Weights of a small mixture-of-experts language model, trained from scratch on English Wikipedia: vocabulary 9260, 24 experts in each of 6 layers.
Below are experts of layer 4 (counted from 0) of a mixture-of-experts language model. Rows are named router (the router's row for the expert), down (a neuron's output weights, with its number) and show model dimensions 560-639. Each number is 500 + 40 x the weight over its row's rms, rounded and kept within 0 to 999. Numbers have three digits each.
Before each expert's rows: "comes before" lists some tokens at least twice as common just after its tokens as in all text. This comes from a sample of Wikipedia text that the model never trained on. Tokens count by the router's weight.

# expert 16
comes before: " of", ",", " and", " in", ".\n\n", "'s"
router:531530458492448352496482540543538586453467486497529476504462436589505591505597531519501562550490497474563530515563524496447586539476604435506473513537524480444461452477551509488482501489463529501509533418491479492543489457530459500538498448
down0:492496515435535523462461515489481582491460438509475502514527508438538511398529542467520538527585462543484494585525503559503460541474515455479502461501520520541507496540506559410511504511537509546480472404479442487538522526500498504584478477
down1:493488546535447493525500558495477478445484475503502505486512472526510432499543475456570540451465443578476481461538531473491458463485596382487479456518476568550506478535483487454452499485490471528519548554494527535534420442536482506496457566
down2:589522474479484478551518561484569548495474520464470500528534514457559497484563519463464508499509468509544518538525481523466496493507516500445426569456508497391500514476523577460495421500483532506519499546476450525543531462553430497467487475
down3:446410544541534552480581447504505549475465446475467467494467486544511481462501458468450488508482504504452498460540529443504559509550517503433513449504518496435478448482504541459533455525465434479458451481521489462502523469506445521503499467
down4:460501427530520495542470475573449502503561459460483501467444532451495500504586470510455502543507535462505525517486474514537539528493496453456564468484549493515490496431461453459485491482477448469452591498526502514496526476509508550495508465
down5:542510480489566516528471567491499475471473531574458507478499473518568507515523479530552522465506499540523520517522450406522401527494539436484493510513519479572461529427551521487444496476549474460501502415482484532446458482474405501480467534
down6:518435488515556478497499473496481490493457496521470475477473482487518508418514456516491523502461510544528568530486475453393457462512481485415530452502498510487527578457440533458549481573492482463481531460519437490478497537460490485463503506
down7:412533435507443453542519524538459456503509488496582536520518474550544568497546522503559406472482471476498507593447505547518504491497519459486461478526534551507474487510509498526507501513451518532491510520491513497535550508538499566480459452
down8:496512489505586493466449495498488489477511493473528497483487391454519490485493538482514532489622457537459468511587462551518485467462457530540450553474570497499500480463506489521505477484577512574592539516552513451490447520528469496389503579
down9:461554545593416520510506504523536549501530496438502562499443525523493511458515528504548512522561461532458507517502514526475503539497538496442495504440564473518548517522448498547457473483514509470569536480462512526471505490505526512498442463
down10:431453491531505449423498501514471541478453430520449514507417498487485483462459466469456535513487461490447493470546382455528501503467498466519517509458499464476499481524530468502474480450527479492463524505500481495512502449533534539493514498
down11:476486460474508537510431511500490455447480488584470520527476511433512506556448552452554553527536513459505456486518517538520537502446504568556546547474466559517595505546534587456472463507568496507485437483482492474522517493427560541453485454
down12:492475513520583521461431489485445511509486471508553492448576431449455498529473534499494464485480503511532477493503470554474517549541571491474509545557494463516511543498474542479525509554507493539535518447544516499500474440612545506510486531
down13:500537562430444550493503531554492461466483515495522443511503456518514460423514514522451494537532511530506469541478455414525541526535511487464409526484469481461456440454457452558550442491489483534475467532516486478499538451471567509525426546
down14:491475572485505455470546482468496409539512447503526504508505449583419444484396467536526462449419456488448545422471482459515488532576570548469489560513507514503435503471471466503413448468491466542536534469521554457529495479511494527445477487
down15:476444444466489527539518450456483426553472490487528445460506438581588517523531477559466568467542480548575497481484523525507490525440492521532455493519564509514499547455504451449481552516530504507549514474470506452504495553511544496531450524
down16:482510515564468474553563510556518518453466487515490471502507568451527523513495569480583511553520449496394466466465497530489499525497441452459483504533564427523501530478535551480535499521492465583472438491602482508537549496505578501535471469
down17:498455512510450558546430458444531552477471527511451502497455520559530522461500509511504472532520524481421472419549536493450533545542562449448496520441476506555464526517489549548449457515476563535495500463468513534520473455466476495517468601
down18:497544456472518442524527461566539486532513555545439552517470546504509470543515497561490453517441460503493518501522452496521487542487470525471469516518502525486512528513622522555510567515516503476537482526580506513481456509402554454514420493
down19:534479492526459492482485509497486455535517500480532526543543530505547488579577451533531555493577437483551583493529460462506538492490446492495469526505506524550489508522470512526504547464514492505493483496516439517506537552467495537491470509
down20:538506547493477566502466502512503437506490507501438414478464482540547481508515473484499466439504562516513525550552485456483474502481385534455495483538417490566449531474491533529528455465602492559463563572459538562493474436506554490528555464
down21:475428480456473466554482530499506466492541465505458515449491496436509468438491524539507492526547482544537471485534487438451517501453545441502476489526495475543507394448493551565519543554523475450440463511422491450495510473590457447489467445
down22:506532483430529554588517514551478457438507507536513491451512492514530595546545531477491534445486495486544509555486537426600494465544518379512504444564479504510454480535559518499541456535495515503459499435569497404461515541487491559472502479
down23:492519483448504478459491501507474490526535473489512518485475527472519441475570505509409439457450508474446486531572510475512527540512556482457575477433490541513468478502611452579461442536499495531546466497450486528499486566457440451506500535
down24:421503521474492492509522432426539520560489557449468506454548485501457484472450509539518547512526514527530449443515485538478507469510430515413464492516452506437506482511478462526432522572421466517494466505467543456544527459463493454520539461
down25:504487455563510467494501545539536480523613545462474403471539500526498550550492581495458442507482522485473569478476477535512553492532557491505539512534451504521512472513404541432579508498506471475478533459545543444509530540537608469533500571
down26:492533507456516555594456400468524407524524504417529503417506452527549463500563474483536461542545502532535468468406516492530412507554464495477493525470485495508425455529476435517466507477534455476608500502499503512542483488494475586502468501
down27:543481498534571460479531517534472407426554459530523472487451477502454524553437430503587519447457410492366434466431533467465511537525517428469503519474493504538400473501516487481406464535444452529524528521473476495548524529451538521450416491
down28:513553522462415511477468511439478469485498510528470566548451473442500535468441487523583454551513543464509497471518547416463425490490493512483455500502520490474450426493440521411501404458488537528568457533486505489455545462534478471414437528
down29:478528496531535489527534434507464518486485530518478515507519567476466521482562495494534388491436524474451533465572606456421460453528598451503515578438504569463545475512508516526407456544458490571515593509439464466480483489478503508494477488
down30:503445516422495546458515450476465444474513527562427481471523550466481524482553489468542519542430481521447500567548559504530521514611553518457495459525498504474475466438538515532463530487475456528433546475564470425536478421534538490601512486
down31:467506508507489481502483483468532503579529489546503473507571483497555514585517526550463510510522466492460496423452478538477456482479478536479504509475444495576541496554476500537479543544501602537496588523491464445531480493542518391509554495

# expert 9
comes before: "-", " States", "ed", "ers", "ic", "en"
router:495545525505478376543462567502498471564522498485472496511490502527507539541478488433507552456519463492430559510489453429478530533525540576473487504493533495455579463545501489511506475578463510528479487561572410471614542513449552466514542498
down0:502456460491449511538527525494453521476485503508442483497572477557482492530531502451499560505489488498557533473478474584510478523506462512482461463482481520495546545572472395539433459432483529463529557540527531461515569458498443489545488457
down1:538493508497481477463448526462467529502441514516516541590534480569513515481506533462562513480490400463554553591516532483476458559499488474514507484472531480467513544545498568462569554517504443521561466478506571461538480536497501427517512561
down2:535488541503533515526537485538513552447502496483453483489428474500551470458584529539511513490490518528538490571544483439558613461494483442474373477469502490481497518507475519490503473469583576428442464427474511540495536556548556542583517401
down3:429399504452530479504465525465506500565544514469553509481534525515473498519517509558502453586497532410544539477539516504489522502461541516427520487462457521506477532542467525438421552511467528567457550446518509426482462465440484451471415476
down4:540501549405522503439536447522532476489472453472491534525472535529494556476473526499439456567480469519470498519540555531521477552515523519517557503518586540490464372524541440502465508491496529577515527458484490513514555511519508470534513444
down5:549518568493471531531414503468484481519482532517475485447496504527444459449545512501417433449451425554470498496449480489537470482440539516501457465491493510472545503522480477397476454435484470550551457487471476479537472464460499570597512483
down6:544457512470579545495492479497469457504477521487514478476463473515482421473523439516516545494485459477408513495452455479534536498519515572410512478505481565539462505490464478515536550498450496458485517546501518510465475416484513501548495467
down7:497499479532530429583484495479469428492467578453521521517459488441536493567485576580410489472480561503503534531468515505548472495471467510446490474524438451517619475512531490506520528558495538512437442496523466476566530541574460440462478509
down8:483480420556481413485501525461539454508482516563509460443530493608488492539489437476446510478544406512470523505468552489590455521496539492448537510538496490500495481543487394468548502538454540544448535444451468534588444481478525506527452576
down9:420501451487482481445611534494525464574472489463573525518489455500491457480451535461535441457549428492510476522428542559413548471445460485466512442475504529519502553480482508535444518438519488517490423561508547534495529494560452496502497550
down10:467495507480497484505501523476458483500591506446451466523592497498502510517493531457458475604516465492537460534424522497501567500450449492534479465454508470471526512529534485553521403517470448554466506534554510534533511502462514522567503414
down11:537464469571518503475567412493476476497513409541482542541469465484416612499532505471470555469430503463497472497536523524475541501461431489443474486496452557454497499431459457556526558525512466500517513496491507512520482454510487555490479505
down12:421547575439509516531427505500536518554520571497569524538501563461502509471501465499504435510440523498517510545455523532491530417493497504510537471530472507589510520518496585481563521513508480574542529515535547498501459510464496491627553513
down13:575493449553531448484572459541545459501518486461475516481484562422447525499534522516537454513502422568537535411475496546573529601599514552456489420514514458393543519494456565539470560501422497517489510538521460498452463534444549494569469531
down14:520492473498522544480506539500535494513471564480475511470435489530564500453553448553497517572555471477437576597526469510537561482550533507472565453475483552486473511446500474472449547482472556535474507463459488481582511570535538538408546545
down15:537511524536387518548535457533546563519538376543508530574549490495527465495520439492495518538484495508478499553462426480503442548541507478447504444524595565490472569552441462609553556492565518489465455466540450470543469530455441510574527471
down16:454520481471476511508469476556467457519514498499501524486530399483475542485535559432551515506453502556470601529572578521532532527512427494513552487496485539558454518479465456528465515517487393455459491569559477508498538449546548526479463441
down17:541487534519552442479540573571508499520575512474515525485561549499538530504495531431463520546537512504490465462499496531481456501502521484559492499509439436564524504543484589463554511521483486498472531523543520472533494484461460479535498482
down18:531519537556500443447557467500566490522506507528528509487506498462460499539486472489567503510517560449529524416504458514538531512560491585462498494482509557603454547491482596484511529485543496475511565527475474555479479472493521454480526519
down19:533505494547517564500524465524461548528485514405483478472497501457511453415510431451452561517511548553515529482499498547475564509501491536438504526514479537602545619463482424550479482492491478537520481534474508499459527505465424545451463462
down20:581468464534483476468456522447565513459538531549471562524483472527566522557436511492537433546465473554503480510472578534477551494474542454544513517509438475471583494499492459483568432544457520586497464469515431510513552570532607464518421478
down21:455514500486597490584548475529573539500493435471566468515409533521539501537538508423434545511521491507452489515454558591553530530533543526383467446433448491500483476469470447529446475539507493480480481506550428471600517494561438474541588575
down22:530523485513515504505475440467453536508535521414537459488531543550507487451475496524478586526483485520541488620523517567519509496505484478524486518521438479534403574544479526491484449486490497477557561542511525488462511524562507487499485487
down23:549445540564529474446486531415466507532489479465523534446455455416558478389445479514530455475489593504478505434533499507577535510412528538515551439494488508494502582484453575436465452511479546502509486487523577494417461482557525477535555508
down24:508519509518495518485535491508526502526532450516492500439520458531516544560508473536520484573478472515531467475535496479521433511541586556468458540522474507475535502530480525477507481509499477496501463504556421524473525507519498466553516583
down25:548471525458508488530562534517493503543503480546528485413501525452511457481535549490560504537404382518546484510514498439425481537464447447537424466497466420511473546508472493514541534470502477463572519563540540527486545406508429471557438491
down26:491480507434469492541546475491554483519519529531435468506514491516437533451466481427494486556529421520500511523585508500518544589582495473484542556553526504464441476533470444608546455512454469470527521524539439494538470544514488461498427474
down27:538477493488508525487441534501485489460510555496529485444575526499519487430475557518493545474483509404453475467497519510504454523548535428526488488458453637516506521510512508531498506509546505525405450458607477527464462539507466507525504498
down28:526516539484495452519521539505523489469477497494445481467498454484471501510407402523460554441519517525505525526464463535555468536506531505557460598486504575584462556527441537455505479525523487500542507552484510523489526521588551541490493442
down29:448515509417562465640563481474569553538518499482555489475448490459450461483512480456516529471459514525514476463466491485549492531516508552403471463522522445481515477537524516503421475390439482381523452488489465525501480502482468491550498542
down30:457525494465530547426476448507463523443453458495550501456465474557505560399508544510493470499561476392529474494474539561524550531433539550516556489454478575375406505443448505521478529480486498505487512462509502515464443531485587457497603541
down31:468467531572520535454516499495482508517573518554462498534411500525531429579456525406599570504465489508446520544485478468494570457535512515466450483475490500459566503523493576510431454596561501518572479518477487449510554448495429482477496449

# expert 18
comes before: " |", ".", "–", " |\n", ")", "%"
router:521510534514458519416487533526524524392423506433485451418467477511478528519576441451580536492477439489537483474505514529555496493480508453447515541441499498466502511531513430553514484536515518529437425441481493480665558579513435464528461518
down0:525492661482560476492483513567521457453434487478508516547472513439512491489522552519485461527497415534527486533527459513544527613522480544477497522503518490507476544535433442619494504500593455476545438493495473512537520488456521522552476480
down1:485524528502509452476441534486449476526460506422501513444502485565503525500451561458515527445482570525487501541536459486481543500436428581447500538447516446506494522543496488480500397524501503451466485540532464512577503469484471462487457458
down2:485453480437572464477464506464553480506502494468538560467554560554593448522520481528473484467511541559471565511466524479538549580490489521445500512508518539529495459463485473517478439531521529480520471510517387488391485544458497452474517548
down3:530479446537480455443533511454532533481445504467490405456541527499520513564480451524485468502505483487513492467394507418452569475414461524501509540490477456420532520527517509453525495479520475505497520494501521491556557506481535538522511449
down4:451536590466537474475511486496530470533470464475540545542565420497499524540464557487542452454485456542490483511513519447460493485538539535431544461449487509504512516521509475496522453524536499507526502520481481502510455442606484516526468483
down5:464457492497541473526528494508521469519446491544445477539439521504545483480444525500501535484505478461534475401525398477501432479514538515514496480498466537514431478468522484520566450508435521581520491536560528510516492503562513469438449523
down6:506551491504517479437485522535466598515586518465528533521553548510539492477536527485478489496478461528446512535460507453536479503453562500514506478500528489445454524499531474475534507485441465538500501551550494483545561532523475413531559499
down7:563567477583475561505451517483484499502505515580452529547466471526505470498572553482534447494457448484520485405570521497398501486512468500422486499461509494492446534488475503508448597441472536511425453469481472506587551492513500461482513435
down8:492517483540507423468414559521450501524468436436525513492556517526450523451553460490571432515507482465496479471568487574535482498546492519451503515546586545425511451493527553504481438511467486425451522500523440459504479507457558448567489514
down9:548557485483508541516576478472503446500495472511509509531486448488484573531502490462475493503408513505466527464517577453488437523555529474465528480569485451506467551513530546507507493462554451448524443517488500450457515532477534472508474473
down10:497514430494452542522485534540449560570534572508526462552479477540483453476523442452496545557496545522522544454557489555474453540450508424454536500466511549531468556543457482547520468486466503525461500420431511463485477560530480514471418506
down11:466502499483517515515508421510505516505585475464504473458480511520506503511495491486467533558501471508482555455465496510490461541503483539405518487461427447538511549464492481474502487509562492533529621495467481477456488490539522470522506483
down12:476448520463539520525400496510414485480485505380454585526502477503429450502453414488525444532518530464616551482513521497483506556537501479492460483438553520518567516523477511466493507513462465459461552520481553546567530497509484477501466559
down13:534519552501532531503450474546501495459411508540533471507496526517487548492492534472492532592435504486456472438475501549505527546492500546480445472428514527546437544484470485489502488506485500440412522525471523450533502514477554538504462498
down14:497522518562549500495564484466519437466511474440451513456486486427522553434540535483436506539452496487441528481483563498473401471471440557505547513529539461493524518519583571407539496449493495522394542574516505510473493529556557525516603471
down15:469402541518485453468581506552447469502478434529587477495596511524516502495576599506501457456509458396493472458491498459515531428511528541438447536470505521474464571488523453444497468509449527554499485518473496454540494512424533464552525521
down16:488486507470449535554506499479504507436517513515558557466471481495514502456458559515459523498510485506487573485528540526584482487487492510432523499538506420522473502524532486491463511542507485579481541500550532517491485476496505434543554499
down17:482505528492587472489457480498471498488426529460582516473536521475541434557553506502489480456502490563493519430457539685484550442457413465454542482579505523457453513517484530498554428459458620550520479469438555494495483554425563461507551425
down18:517439546493539595450456535507433492594479488471487539486545531488516510463496569513463575507520517527486508519510507560478465549480479504548529470451523504512475478521487533580530558488465546456533489540545474524571491430520438503469485480
down19:468494463486489543511515502491550545483549454471463473471535472509533450534469512466423492470624495540441534532483563522602539507458526522479529488538489514487486564502586475470515462479451511537467516473519525496380496490441499500539542480
down20:513504493516497496494457510557528506483473467518504495523525571502506455511510516485492521465511525398517518383509532506518549469495526515490452522477458500454526506481513432487472464532543490488547483564464558499428471535557486509471528463
down21:454450429548521443521434515463480482514554508428600563496507483559502470511483515491508505501565540528487429524470505548515545468498501511569515497392486545470551516518550439458468486517520524494484499510487535481535517437447519455460527486
down22:472510504520472462533614546580501536493502501508468541440513565514465483615532578500522537486485466425501583470571493484504510551522503501457465482434432491547504604502423473417513516546497506552447474565436452532501516472514480458504530460
down23:595563433512510475503419507507518460521549550544495478506520466471560558520493534475521550491445482526450552556515463504518421487554470440507499533531461513476553498475481500511519544541519497459441499474487508549447443504483533520504487576
down24:450494446494568578597414475515474518481508470567499485503505485611538496559521420447465446506561593480555497492547461479474496510439482487483506407491532550592497508474484513517552517514441457460466495489541542509565493448576535497515518534
down25:463461456489519450467493449538577502455524449524466468525503520512481480423511483530486458488491500484471424510506527497438471517494456508398506435544469530448417487460484425518542510529508477465496587473537512564522537433514489479536570511
down26:482485428508570468490518486453507469473471496533565447481447528562448430552497478508506491466514484506457503503546503472452510504505549433478524559564411417437504528508486490475515488515555497505569486464445468475511586416473495613462570495
down27:504535507538581473550468532535473586555509525476588438504530470566425573521583529462489503514570491495456494509540519488499501591484470554537516528545490578475533459441540447533479481486458501458439533482484483554528578460430559465499504565
down28:493506536431445447441518478537575472415463560489518556532505562445485456647468441529467476466532500587460436490505482516638565538481537484549508523534496539486510450593538500485580461514484525527445584559517524537540482495543534497459518520
down29:494582446436520565437489521482552516510399444470460489434565538504613555406460564544530560456488527496494460588524490483508460490497515459484476591565499489574495596508501531468539504558497500463526542532503540463531482437512473466497524484
down30:535515484575542516438544455538520490518514501471417502473535547489551394501523445480518505522458441499480526493429494572509524533544494533500489535492525484510530540510563469501554516515503521507506502487509480522591470513493512475513465487
down31:471442408518486469524510501462470552474461508519447512484536481452432474469520444508457487496453492533516539427541478535492523515451519530444442501409496451491490549436503492532461549473495514436421493544474483492576496554465504436448480561

# expert 7
comes before: " ", " —", " \"", " +", " Total", " −"
router:542527467482499506446491449531502498483537493496531559585511512527450517472480489512485450468396468527493433506545510503469494449503479523492587549492477483430517476471523488494537515497525498491540512526483557497471513548501451489496493494
down0:512479466515495424539482501530514432545502470513478560463520450587520501594497541484518542494485469497556500507517518408533460451509439505476447540495613476531478499580462544485573480460545508514455495513458506487490507577525488494514516523
down1:530495576532480498471489517514490514633543487542492516506497519474537471578453482549511494509527552470476502449477544537506525510558610450511490469417511472440437501499499512515527462489438472491454553479519483486530446611511482501497527463
down2:483412502484562453476476542573530506495532507524473452521546412460460509478525512487568550460527536528524507499490482526502450448490509581531471561484496581508446477524382415508495459468469494470480517452499477448511491530483432429453572493
down3:445538463524509513543479542507472559491463401521540546518528467558588472494513422495555524488518443549462489522504556524418534532438492536508488411442486515484569464522510518445486536534491521524519543466488486524510513518472480459500582497
down4:445553492543492504506462539557525565453466461486532564541533480533472489478522485495485513463463455521528475439548555598525494522496441500442480499427499490544496483468490559533467527500560540473564517461514492497578477538400483445508476521
down5:516513520460626486427486515446506568488506505480517486483433528487454524465452437536488472452485590568503571552495440567542510573520527540482503475482535473444458496417547568472560533559524499529442534504465537416503515512478513458488516474
down6:539479430467462545508424524510517446530495523516505511484545536447474489543510531494524468422518484552515502527530492579498537453539520508509463506494480512513559431490480488472420476435479524442534496500563576503523515424502530590491479504
down7:502555521506561626499437554470529584533471478483512457514447456508515497480437503509518464510485521450441472502491512563468519502452488521519509473566503479463499558537502447454519580497526506510433493516483520572535469532538469530490431499
down8:557522517523548381496528475551528433547490476456464454550598480489583504469534501512516436470471493496457520467521470501512511517537501532469494492527431536460538523547433453478496487494435465478444515543496525502498525501467451464536500475
down9:476392502466493525477533417551483487472527521425510482511508447488541457509466522526476481536522474495572535512510512476505408491475488511501518461472570519471453445510481471592447499485482455444437445469492483479480507500506485463441467526
down10:491481511531461485452513451516515511463378479499456513434501517511529479502495474541530511513491452493445495444483435472507445504507503451501505478456448486553472462455509520504496478471459598579494543412547521465542512579529446518445500541
down11:484476527452514473533563545457508459507484535495534449455428462527553497477504480491580520477471546464504534540501466474610487478520552489437504471493470494516469459448491509590507481512550540482452480417430543414511465491502437433534518611
down12:451538527533558566519540445583558510443527448460468482517523532523557570495534500456514524517484558480431438483509467461532511511492507529469460438524550454492461479573465524512494529479483526477504490545501450527521477539486523497500444565
down13:524511534497515581567569494412507436508572468471490533461548492508474533540533448476500488440492520503462491472545445548507508487423513504543407477539510463471457534470425463491614532445530514510459497560471581520517505517461576507503497413
down14:449467461515500519464531604442520505418516495446482463530523503484596461508527487450520430480545491480488417413506466518522496426568558476455485486461455471521497563563545536461520461490421435498503517488440520416504440465490462519485563507
down15:478527489441523481483521521516494519447435519538551521469475524519498553466481504507522521604452483517521443503523454542466546424514488467473513461491486494473477497501480564481438470514508513508475540486514461482494517523532527484477433555
down16:494443537465505554472513509615525449419511487544503515466475482610476440493462499519426487494520506504530512503500528409469520482526465508443441445409462447494565492522525470473503535465451497480479477501596538449491592445528492608492560522
down17:463537549587503414567444532485480540551414455440551550460470549584468503513473486525518457401478472461475512534468478603495475536467484503538482484518511499526526463423492532612535476487500515473533479479531481438474440473471537473522552514
down18:433511491498471539458480526557493522485468496540498598490462554517416463423460446479500440521529492459535446441538460492487523472503419518526492504554472503551502523426535521533506465504503584440526486550456528521559467570492474497489536500
down19:466402513408423513586514448536417547450511515528506438555508511446490434456505492476509540446444502509464515460468425442479512460494548501539507527488463559551518514511452496481471478495515534472555488457536470493444506480505525578535504454
down20:476487492481524539472506450460548557578467516519495527568478563463539522538424566515513529456551502510435496526530459537546523496519458546525420493504529502433515488510495558464545495484440541397555412524534439497450527438579377477522498486
down21:412513601527538542474492522531622465452478495537541450538528479517536444478494543483484418459484533495495461485489459444389462492520598485489485574505487473454493442476529476463435441484482557487470507504543536473518515585494507498512549471
down22:505527529537404517445544545483421470435440556468441486543547562493508510515392566542532498533588532548528479534526447473589504436477490478488509508473467482507498483493485487612489593538480480483480470519490501435519531542475443487557510483
down23:509506469557516486494452466470452525541471487486495510492523476494487438469491522410557512485467501512487510516518561538504501445562487529451509502471452571497574446563441517500456437473498498511521479450453556518541473467482539504440530503
down24:519524499495520563495502475525483470469485486454489452501530477489508550528466469527486581504460527445531536482502556460545534386514545486434532497481559580498419431549440503504545488511477473451589539571557507516474531516516485452517508419
down25:400486549490519517561475551482534502567541543507549461524493442518494462509524456549501426439500488464545573478508543554455490476478613452497484509426550560474521494547556496565453524496448485492475386474478516496492490454530552534483497550
down26:546473533527395559509522527478471453481506435492455494512479503502494544468489538472454448514513495540488543471458445552497471439494507539466489617487417473439434507467489461464458462508512504496488458510503480523482526461443489494541521463
down27:495607525489510495466532552517528446549466450544491465500502526494539496455480487501514512434492451462501483497488571545468482522526458496459408496545553491522533475512462494386492469484488535514478493469471464492487496512524506501515550519
down28:494503540500523484469459520472429595502520499531510533549500521491442517468509450523445483575566510561454514466454510446447566426460498509572472483492556487492503558537582539478496572562511562534530505502532512464485534469496485396521490438
down29:545561547484412537503529491534493559547522478488522471446483461416477478505468513468543518473530507499472506508494483444529504507543501422423400510495507536492495499518484530521546552489493413470506474490445539549502504494479493534489528519
down30:490572448506514467513494496539571521560407489478458480526519520459505543613552521565420484492499461525527519479502445498487478499477405454495508539432485480451476508566521447521487497505529442543504496549489580542559498507473539460483525565
down31:487450440510483460523461567506485560431544529544505459548463467525519467516458504503495575508553490501511459411465413538482526540551477512511507533509420430456449549476518510481495560447526439451538523471483497520493560403458395487446450490

# expert 11
comes before: "201", "1", "200", "0", "2", "202"
router:547511482544488473506508520526538488464445515483488521483494477516462565546580502502556508479492469501530491478538483449525481495467556441490490581476527514459499466515499405504519499539540485523491496495464572488693507601509480488522442505
down0:474507493506492448557533479495538535404515451431489411528409445512479483504495522535497575542500600481520478511548556517467517539508532457524454525454475495480476440487467497534448518494505532523478558517519552563523579433461454548521470553
down1:487516496479529524528495474586480473502525434565540520510493425553483458412481494555474537526508490503562537425486513544413486460493461537453487516508541546505503469492477497530532478487486458519478506479508466507532453508555544517543466525
down2:484523541493545439460445527515442485412497465528553500476457483449479503546541528520492488493515571488485545466501448428426512395402478544511441501413575500568482557508509547555522526525469564549574525524500429492503558494403489517494446487
down3:470531462464526472469506532473508477407574524480533481463462461460509511524519429525533522511535490474438559485505521543502476459526508491534550465504478531582520489456512439514561482483490502454456476523564501509534539438562486496460497503
down4:550479450513442541523479537502488451591451429552497544496444450558467464492494497486434569443527517419531492486553520465510483557489542518472428509460477499516509533544463473495528404452462431498550513444457424500557497574555515519523440548
down5:515487525532457474548538506525485498448472540503529496475489533503536421496481511535493629466467499446546503513544502562447548484564493503510483508393532540478520515526503550480559506471424429471515492517471469521508541501437539545489497464
down6:469476426516568489450428500541432437493579581488539453452479445530517562500520493516514480516529514519547508478429491501493496477478526461446535590545457530493460523555536458486501463487536552474502469471494476460545455524482567490470544469
down7:484522545470485480504484474586613445507453489504486549457502461471589415523556481410448580498518425478529459513443548491449471477479499427484437555508492481549505520481489597470487580481450532482481472433541561435453469563481484517508572512
down8:482475493462459590537488486534474492450504503454469428469461506542452555534488425553500480519546509505498486461536486492501521585394564414500488500569422521591526485468448539465473510427487426488507520452440512471482501465522449442443498545
down9:524476541505448595487508518468469512515445544474531436455551529531487459438559538498495540504528483417513525453444551483561548554501565516512462499490477459477496510440443528515517529469538503582502438534477494513613476476550507499474480516
down10:396539452521519601549467515446480488512481502484493515580485560549484530490468493454515375465465495522529464512487529537458504489522560540454403589492479436529497540482493487467499489458451512523520437467502480487518558509475515510535510551
down11:530496515474556556478485436423505517555489466488433529537563522548470476407490566530472604522482471536486559531437546484511475494438474497429484489502532511465475474535579432538541498481480507495471483508509487491490418508541527430578477469
down12:475510498484490575493445453465451442512549563537596476514526477505463522414506477456491518502503476541582470537515477503528509418546454495471453535512522566574535449452495507496561510533459508461456482513514411466567510461513516543542520452
down13:517494501512465507519489499434514563452470488505418575486463465479495596540446560531511471507495461447493479557525464455520454563446485473481431524519530481465520470508503499505567549474520464434553471436587576486524561472560452459462445458
down14:494450540574536489481422580543488497491541439562524558536462560569529539506500591462498496509485469466522523545548508594406428485570514509441473434525460527519583570507459473579500435471482475526468453511509461532450607489524458494523579536
down15:446494505500494511496539477487547606527475560517529498530495577432482528571522464503449519487499478406568573499555510430485561468531423513475455565526481491506410555588520489427529486493466479453504469460481547465527520507563466449508489539
down16:578535543436503452511469447490506526414434497471555481425579545522484472529531496487488471427514481442489426442520602458483513464553413488483480496511501516409525512550502498467538590533468512518504476484466506512422498552499570569504550464
down17:495443508580520532510557414505456515453527530533439445537535527497521521460452513447521563490483443470454483545541495497502540551494444524551511489479520576493487499515476446465456483512507513469480555506494522498531558472577476529477520490
down18:521557514527476578542520530497581533461516515497473466463450548496525558576499526427469572523465428508526495536469460467427562526526510545532495443484469491536570462551515504503491478517495498458450477538505508401418578510468500470594493450
down19:485470427474431514509514442517507521524531528443470462479416428470515540526484499504526458602539546525462548466433497451523524524597433399475529528550478475550474463492473482523515559507496468458454562504426459487533511488519500450520599546
down20:564481497523587545560487537433404461491445575538488496472534449502486550453523452445532515489512519496422529529482483497540543534533437517501549536479436540526404441417468596506495441523521472522483527463468437580529467457448511608568457526
down21:534490501507472498484496486554506478526445489473496472443469474482562452454461466510430515448393451522519464487495490460421443538565500494478416543529485535553410443427460570458497519505475489445505547523547444530512455455475505562445480525
down22:462495501490553522547506495510491525478533501495535449515524506535453515525601534521431445544440486449415480527485537482480494475551576503447527464480487583554537495447509441514583487457544559463452432560470499470463460538476476512502600489
down23:452531514552525595456507527455502502489480485489558529477507551454483496462525565470569467508549524440487523578402478535493510570478511482579498486476487477501514483516557500487531470479501578503467428549558416507582502443497518515573631462
down24:517494480513565503551552515446486489446471488459483493518464473538525398538496513454487448491424432472524461496495481540470486544441500502485470530461573563514440518560527395540530556580425580501492541502490493556523565545452484500510474464
down25:553468499492420469541551554517513515517464557490460584509512534519513488471451466501465567481484408501489522563578446509461447456436514531418445534524555474585511469482507448470539549535539479495471466442520467514484540508570450551459503457
down26:515502492485537577463569523572503508513485482497480511470488483532542526498563485510521481464521459511533525543508497513499528482535482484442476490492540593475513482483519493553429547480459515490523470440524511444487512479540492523454511506
down27:556461501477506550544506503451448537486508483487457493506501511500464457542515558479588473462501504490512533575530469585441532516463520530558459514480516502556556459502503505496478528470528545506493514530527472492450515500554448488496557520
down28:486531518464490528505487464493493499515515488491495439409421454498476459548538502496465405571470506553510488521496507465486595487506503538461526556453495498515528469484488487548451490508566502529505463512487521554469428563487499465507503503
down29:491563546449416540545518464500556499511516491550470475505465520542507491535557426489470505543506517558472484498508514512495458510559495469480505509511452475554490519495532467605523502512468471455432552497463459515469578496544512514479497605
down30:539417544539479522497531541470446540526547510512425475418524507507446482500468405568560420488522530449495468480491467503451503403477495517471448506493518518544602535433482515539544485446513532480433506461481507525483541566567469514470516518
down31:517516531486485490443502415482486441480534502476498508470503541500426472442492493499470494531512503495509463472520479504477500512486513459616487484474477497544483511529459521508574465587444473485467518561477518488530582563495478579460516512